python train.py --num_hidden_layers=13 --hidden_size=192 --n_experts=128 --experts_per_token=2 --d_expert=192 --d_shared_expert=0 --hidden_act="gelu" --moe_layers=[1, 2, 3, 4, 5, 6, 7, 8, 9, 10, 11, 12] --router_score="softmax" --normalize_top_k=false --routed_scale=1.0 --balance_loss=0.00491 --balance_bias=false --router_z_loss=0.0001 --init_std_router=0.0206 --lr_router=0.001 --num_attention_heads=6 --num_key_value_heads=6 --head_dim=32 --vocab_size=2048 --norm="rmsnorm" --norm_place="pre" --norm_eps=1e-05 --positions="learned" --qk_norm=false --attn_scale=0.177 --tie_word_embeddings=true --parallel_block=false --init="normal" --init_std_qkv=0.0361 --init_std_o=0.00706 --init_std_up=0.0361 --init_std_down=0.00706 --optimizer="adamw" --learning_rate=0.00113 --beta1=0.9 --beta2=0.99 --weight_decay=0.13 --lr_head=0.0108 --max_grad_norm=2.0 --warmup_steps=217 --schedule="cos" --final_lr_fraction=0.0 --batch_tokens=65536 --max_seq_len=1024 --doc_mask=true --train_tokens=540800000 --max_steps=8252 --dataset="wikipedia_en"
Below are experts of layer 8 (counted from 0) of a mixture-of-experts language model. Rows are named up (a neuron's input weights, with its number), down (a neuron's output weights, with its number) and show model dimensions 0-191. Each number is 500 + 40 x the weight over its row's rms, rounded and kept within 0 to 999. Numbers have three digits each.
Before each expert's rows: "gets" lists some tokens that make up at least twice as much of what it gets as of all text. This comes from a sample of Wikipedia text that the model never trained on. Tokens count by the router's weight.

# expert 8
gets: " ", "1", "18", "10", "12", "2"
up0:534493473508526503508544525496607422555572526502485491501485451463434469552436478499507464525458613478552542466522486511525448491548470498450584485477484466524551479537452490516581506516518487581504465524554500543473441495501456449543522521501446558469511483453520539467465565435504506482455394453568458479514429470499482448510523553449474496481465511492557524525507496488503503547472477503463560492481489504483474510501434463509559509625502524420548456563546489512502498441462505501550510577483547485417482423493592551488524547438458543510476493498516509498489489447492539508
down0:509525440459482530544449492475458528437613474521529473454522475516520618506437464477471546525518449457517457511518580480487553519522534511469549485467491483491495521512570547470458456483457430503522461523433452496489539435513487487547446447504510482508464399481565530512519538435473511482447483466511471486546483524522489474433543510488510478463425549458509482483484490523484454527492442480578557553522491559483521514426529486544503484545468562489432491555569440504469462512427493472453458518498471539464508465462486454441584484481488379505512513421475510514473508587549453510

# expert 53
gets: "y", "ur", "re", "un", "ash", "ou"
up0:490474477463514475486496431573481512508509527482491496499458490622614434466500491486485478583527498430428529452515568561558444450475499541536474513506440466533440442498536465566485561542503438494503488439466446477536510497440530530491519455476539500376500468451475494546516524547480439523485493520483450480497515524482538489521518544506553457529499537543470589477441467568497548468536478522439515456492502551463539537461551425467498512577486485501491503562505518507527515470504480497477502512482440550498446569544509454463420487457496476501451458553495496459436575478523564452
down0:364537483420473508481502505488535513456465440528443514513515509475448435458471512527528449486503472474562573491546493517536492431493503477469474477492449454427467527510509516529514532465539501559524539528514473496528512456553522531509497410520485487527514499515492463580513543550484532561453511495448479583469481506535442494522574537564505583516538530543495427480475484487524428535537505482531503575503485552521539418477560534406480447552571555517556519503529529486554468467510400448498517494522488546543579460474445523437485557476510522554521494538522491518475549424557482518

# expert 10
gets: "ing", "ed", "ated", "ating", "ered", "ased"
up0:538448474541512541544518528468478461530484466480473557503448471524485550494479519506465483471481566527525471529483549487452458542520513500475519462494451528420532436498465532518448407524468556444507501547468431489468504581508427490541475502471460540522472476484443520489478519553403512488520464482576500495480540461555499455501452474556569437494557484545425528555589509423578532457504481595466578463519505442502524524483521514495594578470520499481549530468521560477432510464514502501488469397468476492469537454488598494516551472478470478523506504442496479466514592517494509521
down0:416580472509497538490480468442491523495506512462490520452465545467565511476474464546510480553562474526471520528555534517486514528379560472482507538519509556498576473507488510451479485492526479501512552473473493553419471487564503465447563442504481507472441478531595463536528540504517494455549485524515514445533522509489488446467568483594493488459419591515494464488551560483525495501400537513568493478528472545508507474518489498519482437479544600523516496497484462541512507529486437474441457415480494547571506458433500430479424525447464493442531467509499463550511408509495548523

# expert 51
gets: "es", " of", "s", "ings", "ers", "ures"
up0:460556391526578469510537482510486479503502561557546528562498484491471517542468450568542513526425485523498601495503484512578500518481493572478512499418562513502510556473507556488452518511502483511492493511496509568505473481470475547481513500492575550436513541482511467488504469500519484527470475476465482544599537576496562454502479448497547476474461549433481456484548509562544505414503461564513552536519567489455542471510517492521567460450548526492536597505483528524497464446483563528471506492572459605404512513527568496524451548499484444551543478452540507567487521505514473528
down0:466445454554520511584492479495518493526462493499477466498565522488516545502534476438499524444471481521530490508461481515457487565488528559506513555560470529426485518557535443483484468468520514555467480458448452450561446498571510570420524460453488504475509548539484534467519461537452551553492491410515545510556525504554473492542466519454454511489468450505492547513512478404492470440580449546627471475558424529518494489426484524469547555528457485500591528475511501513553487434512521510465498442447453449512576552563493473536492482567482517499450561525489546507477533442525449482

# expert 62
gets: "á", "é", "-", "í"
up0:583486481471569490534467491545461471515504502536494463454530421463480472441482511433497508502473545467461531461471491494466537446390497510437446488502494494512511477564488567455476468516537573524453496489470466501503546466426511454542504568499482529564612526510463521485539523547484563513512446510512556507426561528497515466487444557568442483519519510466478556486496523492521502551528481513511528486522417498509528497481515454511468418503523494594502554436547485469519514462488521519502469489515503512413536566520508595457428402434551418509508461526420453494509468479561459488
down0:501504445490485487348523507528422511489486441480534466511496448502493440494537494466506479486593499509566432537559600506481461559457503503561503498533544542476460529470503491495517481533441520424512504481529477474525504508451507495504475573524520425527537463561482515431462403525483498517432493487492499411427547504496578501454453471526519417538529532506550469451498506469514571436533535545476500566443518480539483574514558442484422487427525507499518490449493485476449490471536509473500596474456497507493528535516480463508487460498575491483433486486472533563446461502467474528

# expert 31
gets: ".", "\".", " .", "\"", ".\"", ")."
up0:571456431462541432490515480552584484486494476451509539513517444488529548511443396480479459491485528517481506451523503522478447518431495571495511477573461411520441485571490582454538484460394531468494485455524483554478491524501555520461477544476569472485468490477522533498492522503488501493518497501432502436478481414521465519526508503546550488495424543520468543472552478464448558461527569498456541451496484476462528488512564458509610541486493426476499478555480569483518525473518442533520531481473479448523524579488508526524432535440521421461459447550524488507478439534467487442
down0:515451512532547509516530645509517393487491476492500485524493497457505549512434452457496489508506539531500534516500502519506537461433465550507524485452481382503477474539436500519471443395526539436517465503498520517544509529482514459474462559549487553485506540554429514475518480475425490509520522450504516487530406568485475491587448518419435451500435419535447519547563520476468521499531465535499524522508534477446480490516472482559460523502495498575571529520505561462470545510487579532462457478555472527509487568519482573478470484488508557550511466505489410488541532443509511468

# expert 83
gets: " r", " w", " b", " st", " g", " s"
up0:441521452506471501458471453457484567471564544507517486542464463508453537452519510497492496484480513538478474481492514428474524405481471487501524478453495507608559480466500539497520436531496611536472469516430473445480446567451507493538460552621529413505532440534507520518516501462608579514553484513383508535499445480531495500513495454534456537430469514466538494478557532518500520569535562489454471531477460470538497494550479499552446502456503456504511414532508461505500521491486477417519481549532535534543516478514424565519512451515446543531529491532492471510456442475462486538
down0:522484508541493503535539470516528521595535415525568550496483497506542501454482470504437481558455475552475445483484436569498545536512417485508506557519473541477512503546450497484502500477516524533550516446494492488482475509512471531565502492467468565489413579471527480364497504490472532556499520435459402509452560493501572466536526502537504509531563463460492466537449475467493414437495469474476532443533507557476493458498524506540540388492525621486530515479511498483390471465483473533450498483499512440488479463468513528498520483494459491459513451388545483523512510474514443483

# expert 114
gets: " of", "op", "air", "up", "ap", "ip"
up0:519456483494511455486527500522459485454525517502541488521456480500477560500529472462471571445395506505524471478520524522579516510545497483507485513489520553461478460461483512482472484532461498435502432472503544396573497510468478541465443502513517535470450487546449577528478570655457449561524468509509486464470529453486513433519507463465470511460591493481395535513462551480528513499454501463466534477441464522481528448483535523485486504530494501484519527587520599491477453529446554555407534486430473509491536484490522553443475433479554462488528534563516482462539585542483485463
down0:499431473514436516493490505545547550518507453547464503474551483451503506513525501564486481476488585424459509467533543435502512456567559490478552502470532506552479520418477470448479562453539514523466488527429512520455575597500440484515545491546506499509521504500547548448490530484513469429556491496441540479465479447512449423515477514473527510525589455569482497529506576570490456477463542503444520499467508548515501490544543536512554474537464503558498605428512595539498527471523559495524479469464541513503531479475487522464500461603479492488574543475512522447497520480621476533

# expert 109
gets: "ed", "ated", "ected", "able", "own", "ted"
up0:542456470544470411498523518551590575475510503528521539473457409485452497487543526420439511536487490496478482477520555513548528498513441495562475505509513446471409435509540539464494452515547516450570547513533485435525486504471502495565583517534449485523493487546466512481491507493565496480496457536498482473583521440420529508536466500539522475447512482503504493519501533506519523432558460474548580404498436470416518559554483492507552428480529517485516532459513489524473468498473538551562574481526518510489467467488479527450463575490471452564466491371514486464433515529484537532
down0:423405522504476489471411464453488458543460428496516490502571471518441553502469488491499477505522495534419541504409462459573485495520499486449549495586567505437514464492497488492457495535542491534496492521455464507500470435498494526578505472492501484494461440512524540578489518447384495523584586494469510476568501484496390451475564519534503495472465480529578533531506543494529531508467462482438487449467462505548558503496499584500514500545449590535531496534484465447465512476510470447522525434443527497493540535462464484469515508530490559491482568519483496511433508567557475459

# expert 87
gets: " or", " more", " most", " other", "very", " such"
up0:509489548484520506420501533457497512508468557512534566459480474529497515589573593473557584487559557546492454518549501451461476438478534442507481374493460551520532424440538542500570428515575593439474493469508541491472494449494461423461428540537513501506521520492513492592536499483450519497459517523439471511471525521539499469507497499504483526544470550491447394438519498517491502487463542491523478451488498541489488463545540469493468545488525483465422464434492453447507509502470512479482434462500470495529462520551526494510450541508450429522549547464488583566495485488483477488
down0:550518515502508500489569507449512506483476485491484483524421450536526595519527575524492450459428524470514507543496493550524534512540467489536470546460454459495504536502545474518505502573546531519524479640476453537562544499569487439530476532524533511461590474490514536522532512489489501427449505467461450496508575585476494519515495443510473558507478552485560534587582432493428530448484529506549480568538511528473477466498419577517499525529517478550520503511470520460486512547511544469501465498526501575520501483544582572545456549551479517441439538522487435456430501515444511487

# expert 20
gets: "v", "b", "f", "ch", "st", "qu"
up0:523489483523477519391526465513529468550463548546504434538512474472534468504531512543428551528527520481489561509528465358562513456516542565532487413475522471457517544458525520538480530587551496516524533493531468539517512412482467475506491440507505501478492501448499508457474443451568532488502461546556464499502497531473440500460455486530469624565437491538544502453501500590473527485486511455473475464500445581511518528563504504526498502585550482485452460529522480495507555552444519464522490516556509447440559483494529467445520531513521497463482546431422462439537537454457491520
down0:491468506490460495509496465472585531495528482484407510532520466463521480479427427491429451538474538464544450473580527496556515537510584489493491469546523473505496509466527483502506464563515421439456559538513489446499522521440493522555521468507441487447582441526478529511493496432498479437495497520529500518519511464526585535509544481515494473487501544457517521564547516546569488513548469543529539392515551540491551512489490517497475495528467447533450456500530582411416444569488446437457525531507501511485416571518494565570505484497481467499497534510490451500507482473572395557

# expert 13
gets: ".", "3", " in", "0", "2", " —"
up0:576514529435495533488510503477512435546536552549492440503540535486512515456472518448491528460525448478545492577513514394499506457469559438511495515447542460544560364469528441499449377453513595479470528506565494481497501487467520465386555527516393469527512488476462493504521458447486454524493493536466485463482458488462523466530442509510478524504491519529475598543514407505453498480518503531524487589514454498524476467498425456509441528520549512504507519453485496490531544510509504589519435521530465503479502480469498517537506525496511498501506483525587433477473424474515453501
down0:536500459477524534516518549493495543501531446485395534471414481501483466474485529513522511498525456503539456494534504564513501554505488519496440540498507515484516558481476489498477556504489510475467450464537533489507473531508448543578542471442540540476472480481538490509421458500474673483549506482545461505568523605483519509496543587537471468478482471400472437447442525549538487486578536475507484456401542539508473517443489478488514555524495429513505537439512550471417507486461445530572505560501570532552520522526524441502477495540523489511495477515508528546562553452563513455

# expert 85
gets: "ight", "wo", "le", "ove", "ower", "ise"
up0:501410460479513513454513589476547494469561518444468503522493466518553479512536520440426525539515517479467400503596463521460472533492461531535475419420478523490474449521460525485509507474474502504515510489578523525515506419533483504519546519495510487402452525517461462551534559524490538523553407479563475516507517438490449492589446521494477478512475498519566495479461517499462520461456476476493507464504492514531444524594418492501510481549394461499501499495566472567557489507450586461459528482449496482525534455539543449489536511474590531440438441509505453465459530482477537524
down0:554510511421594453508538530484499475524521505491502546527528507523489480471511501547399607578503526400441489455540458522504500580429540507441502457523460524486542493496531542507519496544542506496474468528480430482509479473466510498488454510530525427504436517442508536585515451569535536498457488545486509478463437478523464572526460571457541556586483565605558484467486487451485535521471512514508534562475543532501490488486508535477564543560472448530508451494500506498520521477511497546518537532472539508546570441544454443487499500532427525552481469451534451545490583467468462456

# expert 45
gets: " and", " he", " He", " but", " she", " She"
up0:529538502513526578472538519462559486501550494448460519505464514479453443534527514567563537512510610451495448492481517511497503481498485500442524502456518475515486528503469505528442478535526482502544486475490439482537482506536435539531500481440487498544455540570462545495481666491489505538484496380513503425500464505480496478560460486510482458511582435485493537470499482577474430521473506551492490570459522561522515539510483405435607495543520498487512483537489527529499493437431506506452482491435516530490495490489583484609466504483452425502453516469556537499472497463529433501
down0:450503503504554463507440512473544501566494521499530474516584516505555555475503517446519501487545480523489470516421548498489451520506506528517521545523492541472512518509519470481456530490489461531497527594496482478462532441479492479519520541568502481471523482518465507513542480537547422476517487596465520489522571534537485516456525436558478552528458514428553542473548496431454487513535505469508511495516532476587487494533462650454433509485468553506398471616519496535434525519505505409422483502455526461496523453410499549545508435492554482513427511546520528509572559517471541464

# expert 75
gets: " it", " film", " It", " album", " song", " game"
up0:469456477480584482444483553489483542446456483481483477503479403485502510537467478481526463498486550495514537482532523526537454517480503502514507544499520458570478557480435506465618500486441554435505406504492493547480514547458526533501506529413450467513510472465522496521497508488483483605430533474495417382527480501501462456495485488504497452470497478475535516467401525446546498549493492524469511490539522514579529516467440468536496459544501458513549541431517522545399524368479541531472470496463534485473462461477476514511499531481545475538455449416544529538505450567531542464
down0:471442515516470557509475531485516523578495474485533505518488475373461588514486400490546487453530464467544540527441474484489488485500509502522492437502531455454438452544494462494479592463541388548430470512478487449483526439538479582455451561471483527456562433540479503482479460584536575530495466476461483511499569513461504449485601522485482488520481554558570543485466492470507529482540497478469560500539510489548487560487486494515506467483541558577495461519578538562494521504445482500521545519452482471498528531468555527534501521507487501527500538500541489474401457561504525433

# expert 18
gets: " ", ".", " |\n", " +", ":", "1"
up0:498508541504528502454467505441488589463514477460529460502491476489587543486509429555468490530411485453487505449491485438474495493476462526485483477514452445542554527494515538524518535457496501468525449527487540566479556487418541516485562492479456493508558578478522462536464526467441542541484427524444512546484563585413478498547490464514537474480494499400431459504523527558464467552510560537524482382541570561545442512480439499503470544472488468462487490414525491540520567520466473502482472453514569545524561516528482484494469501482557488558461482486470433577465514525541446485
down0:421514533500574529463476486521469484446458544544486423582432447499530461504514412545473526495419499475490475459533424464530524426482529529560498502545434494540500512489481472480470539473508533497468488566485459472498500506524517404426496523462506401516436584534481490476482507504430503556542495434402478569531502452508461503497514550539541544533510444465418530455482524551438471514499535534540549479607485450514540529523494480515554509444492475450499479492529588539515524573522513515515459535548553488479526517525499537541472523463553484508478516571473444497497502428498508466

# expert 14
gets: "ed", "ing", "d", " him", "ted", "es"
up0:509492526531483534486536519517563495528486480448533516497522514458520460468549474485481515509559510512510460534461449572513395517495477495474464539542497491497423457559451483495469485534490489461526563402543463534503496484569525489513514515387471515496554404520514466477523455492532516471526505586579441433497470478531565473546458536508490435439450470468579574456516498517433518466566511539475511478430417484483501543426426468501461595502479503555504509543521490485569465462542537509500552540561502542488476523540511522500493506460514470405487479550479487451518528497511599446
down0:527485503497514517516452488454530530493418479539495486577468480442445508500545478505505540473434503541510472476554481471499533504416469447531509471456502476466422451515505444528472487497506459510494494415537513441507526457602537459521462492509497457462478535505510452506534525465437455509437553508504516510478469523549547455460472481434508492489555495568522469563514484544489521546550490393496569541501502541451473422512462561559507534513357441515479468500478471466549482525518537471549531517482465500477433507466588539537477411530534547570494554500454559541492446415530516541

# expert 40
gets: "t", "ort", "it", "ight", "ic", "ow"
up0:487544591456533504509531469544554479465466516524430463555474473507611437515448486530486546497493487474515572464507419497520491454499538444463435480548472572495485417451534471470532520434511486515526524459526425503483486440475509440468532462484505555513485486509514548541490534471494501506575467504459461512551523556473449455593511505467412463531473465438485541521435485511511509467480487415504541504513526545541556484521508494483581498475508485501452364491471511485536490524494490580504444523483488511455492521597537535512465515429505548534522496505530412402535534500457498500
down0:475561467565449484497480478477474550468499482502531500509467435455576507470499498501506435470531485451494477469491531509451503475419471449425563478430535480462510475491528558466605466424492480440504531563497471451516528542534507510493537544523502450502481521497517526456595449473457533486411539457512493514473489491500507582509569451551494564479469497534545483489478496513447492460529460585499473506631505552546577566465489504448538467481571424485463493515543566459515543465545485501480589512471455578483578546564514509497467505477523539453442527493514513474539505529463488473

# expert 4
gets: "w", "k", "W", "ff", " W", "f"
up0:545468573491574509537474527476495493489514497502544518526483494434542488575489525552568483498379477491483540498520484435520516505479483462441477553561476469438512539482455474523527508486489507469537538479397495451496399513508515488601472540507438526521487513501438490479456522502546521454511459542509526512498484455536499450555515501458475534450453495503465532525473522445444572504437582479449474455442537518463555535495506583491503523515520504493590512496499571524508570560411501534466449411530508504511424542503534517465477431464517578480493480443462500478505496559461576437
down0:501558463471539434530560497528557469554437565502473540467538505465514469468502498498425530542476512511492516498515537496565467530531542421576564556549526482435517514481587498493539499468509494490560464489447555477542508557500463421578492490484529489495549509497474542485497525504518534456531517473470513463552454496473406465432505504546518523463470443429499553522533511470470476516503529552527541467486531456485483483433483482549398489571438511445543466461472561544436572562502569490490572458521423521541464520527482443485524464495501571516459448494452420583486547491495528490

# expert 76
gets: " s", " f", " w", " b", " m", " att"
up0:453489435546428513497558506534482514468468512517522519538539514496539498481544526464502494525511530493517585505517445500511497510494414458536549470445490548522542493462467427498437491509522498455522555508511507485471421484533505554472590533511523485503443517591525431492523475546466450482521512545506472436492534492420569582512475539533493510451439539534527624511525555514578513500462447514419432522408485488454480431547497507499526534497515471524421507480523495591553535507485521521516459565436502526493548447511481481480487428425477511434461446466443529518446484515458504557
down0:399488479423536477504471542561501482537516426494480526501486525521551574527550512477576454505486514477476552453491591574463513490563577493537434506483499545457518532515478559524492463555458501449496484561508523534540489501491529445543555566451459510547507580513470506494467519540476465516488460475507512487488476515462491508461541537443628571549560499499481505464518503475499559507497504503538594498473536495458529468490493515506487503548500643545456483406476550441491504449478469525413532475439449479497470534473484523528463473488447520483496489444533560444549491534527556477

# expert 120
gets: " f", " r", " w", " sp", " s", " st"
up0:509489460478570451522504552515531548432447474445446516493466400544481524526463406563505555420471504484492444455479480494541547525514474515460531516526449512531575462542504438503549461486522450530523455486504437476530526486433445511480569515521488568535460518534476498492501546580419472515469449478536477449466513479448457448559461481411470496506547457501418516491471467545518523499484487506427558388523532496399516452524491509519515495485554482470479495529492437541413452503481516523504546516500430585459538441490500464488425501516499471546454479448459533493461500508509522520
down0:539597499491512625500489553562483506474469527549507483477525443503485447559501475514567504576476540538577513464475516457578474479504469547494472436478495504507459480521522469534439513577491462450550544430456568446478505372517542484535454488536501543507559560526460538529442502451513493530550472463516561508508467466504478486421456527486472396490480452535573466480429520515454515466478537536524470491555503522522436468466473500472499531472547485486483484530517419576457510556475468468509482518452483478525561428506480574463473526504510492510531501463493560505496474503564571467

# expert 122
gets: ".", " |", ")", " —", "-", ")."
up0:537535535514446502484485475446408546486428431475551507543531499500435534510508490529441508471447517483483496521508518477492508512472512441472568444560450549522576514556505452547514479483433488531467481494495546555548484515495479505576536449483506477468560508484558470483483473461553551500488412412490518532446516628499524535446560443484496519523452521525553469527493455525498485498459451510458473424494566519553515498551465497490475577507477471519448479451509490541584507535513467551480438549468580452480578536512472493521455559461570502507519571487482415504522542481538425520
down0:466474465462521541456523509518474528530465542573471533530468535501526471510489530518461467456472357493474529455496447503520535546515513507475485466499514549477567510557490534471548515540505531484449513507479423577488427502565450502511503464488514508507456472494495491553546525517478473523544585505480499530505538453487461505513524496539525570536493528453564488517512545483578403500468503506566548509453528549532578487522493468476499429546573562446474520522502455483509489503449476450512574492445466512566472495503523517487493650428469466415554487552475593515441507565455500541